Weights of a small mixture-of-experts language model, trained from scratch on English Wikipedia.
Size: 9 layers, width 128, vocabulary 8192, 52.4M parameters.
Experts: 256 experts in each of 8 layers, 4 picks a token, a sigmoid router.
Training: a variant of Muon for the experts, 446M tokens, 6807 steps.
Below are experts of layer 4 (counted from 0) of a mixture-of-experts language model. Rows are named router (the router's row for the expert) and show model dimensions 0-127. Each number is 500 + 40 x the weight over its row's rms, rounded and kept within 0 to 999. Numbers have three digits each.
After each expert's rows: "raises" lists some tokens whose logits its average output raises strongly, later layers aside; "gets" lists some tokens that make up at least twice as much of what it gets as of all text. This comes from a sample of Wikipedia text that the model never trained on. Tokens count by the router's weight.

# expert 232
router:425534517481491543451495518434474453509521551599483531528464481459490587436490528517469505441513475466453501511460477523434440485509516539480491532508519469548497538527528505550467469557446537495480524513456485474464612553555548431487480546537543495479490449462549540480419485515480539452554480504545508506488439444520539491555423560530482542469458548453550552463447455532479528485567
raises: "fully", "vert", "ously", "ls", "ms", "oz"
gets: "-", " and", " by", " after", " for", " before"

# expert 251
router:492574502447561532550488480502469451490455550529498508608439521482504510470508521450511518496472472482508479507478508493477453570471454529428507517453522488563480502549552478474495444539523499437493580559468478507475519513493530504501404575495522512455524477452502567474470536485460518484516486479546609552444436419492566475528468540539517456561472521522493538432459463573513540583511
raises: "ost", "itor", "zz", "ous", "gin"
gets: ")", "\"", "}", "]", "”", "$"

# expert 140
router:470527495450487515523465478450480435537477493515466512484499515510495540498578481431518475468494447497442535447500536527530463504527497497478476482540602512533499508523534503515564445500490553523477540531556445519461536494484513471534474525494566546401491493483602488556437492491456510404561474514501506548498397450506605480547413502474505578528437571497546551471521525532469478521513
raises: " recommend", " notes", " contributions"
gets: " –", "  ", " -", " —", " side", " as"

# expert 139
router:441599521490485547476485531451538441474456524503510482492488504463485524460509519516508493456539507460416481484497557507451478517533457555465517501484493460532507495495573480521525504532493521442442492516506410535420588570514514462511544524502505522532500470497574538538455469472512569477551526445508506541419440445510501490526539602500462496469462553420531571449544527543493420561550
raises: " ISBN", " Location", "iling"
gets: " |", ";", " 0", "\n", "|", " do"

# expert 175
router:471483499437467525488479499474498491496489513514489466585485538490490518538497567445457486469502490538387494486498509459523494554549511516493483489541523496455546487481551476493522444551509489443507511562495463430509475532496515420512483546553539514407501440458538577569454501463466531386472494530484503610441516528485521498541458487479545461531467538553508532412514539599549551537503
raises: ")", "\"", "=", " others"
gets: "\n\n", "\n", ".", "\n ", "\"", "—"

# expert 190
router:421565490496477566401473471482482433476498540515498496550473530526457517506437544513486523497540492470474493453480576466475459518525544510515538448502501474511554493527471487538524434531479572471482493503516446459485567521525500419536501565483506482431501461483536545504525491431494467456549490446502574556471467473546582502542507549449469566436475616430552547481484479519566522510478
raises: "we", " contest", " rules"
gets: " e", " ", " i", " Pu", "_", " O"

# expert 237
router:464559498486543537501459496487498476499450506587501536543458526514504542511483488418517473417547496552412461410481512513552484466535484509453518450539463482512512460459486566510512415553467543457533516521528479492446464479581472487546526499507622521417519480516552520537528520500503538477512558528465537558419521449491528554518494523471499488493485586448541558489508452526508416491466
raises: "more", "we", "che"
gets: " \"", " (", "|", " '", " [", "p"

# expert 163
router:496532499470500507472460538455431407469508505460512532495483479423464478449602540504507512432528474563493505516408504508525447520505416530529513514530495464513466549524501537491578439611417556445457505499477499519525489481550519468564458473520546492464489515446539591477460527529465495415484510545496524546480434498524547491552498522489499470500423539492504574498480470521474560546511
raises: " and", " from", " on", " alongside", " towards", " during"
gets: "er", "ist", " director", " player", "r", " father"

# expert 171
router:476508494460433523506484501435436483469470513525478489485504529508478488426498502505484458382527467461468493478484489493545418533520425500444573484563534554500528444541587534517515524492426523459495484529514470485424577539555458493554549501561567514479495462505514518483552562482489558476556502484535547489510441437484504541503522525484501560451469482471500586437513518572506513588546
raises: " have", "′", " did", " However", " were", " had"
gets: "=", " =", "History", " life", "Early", "See"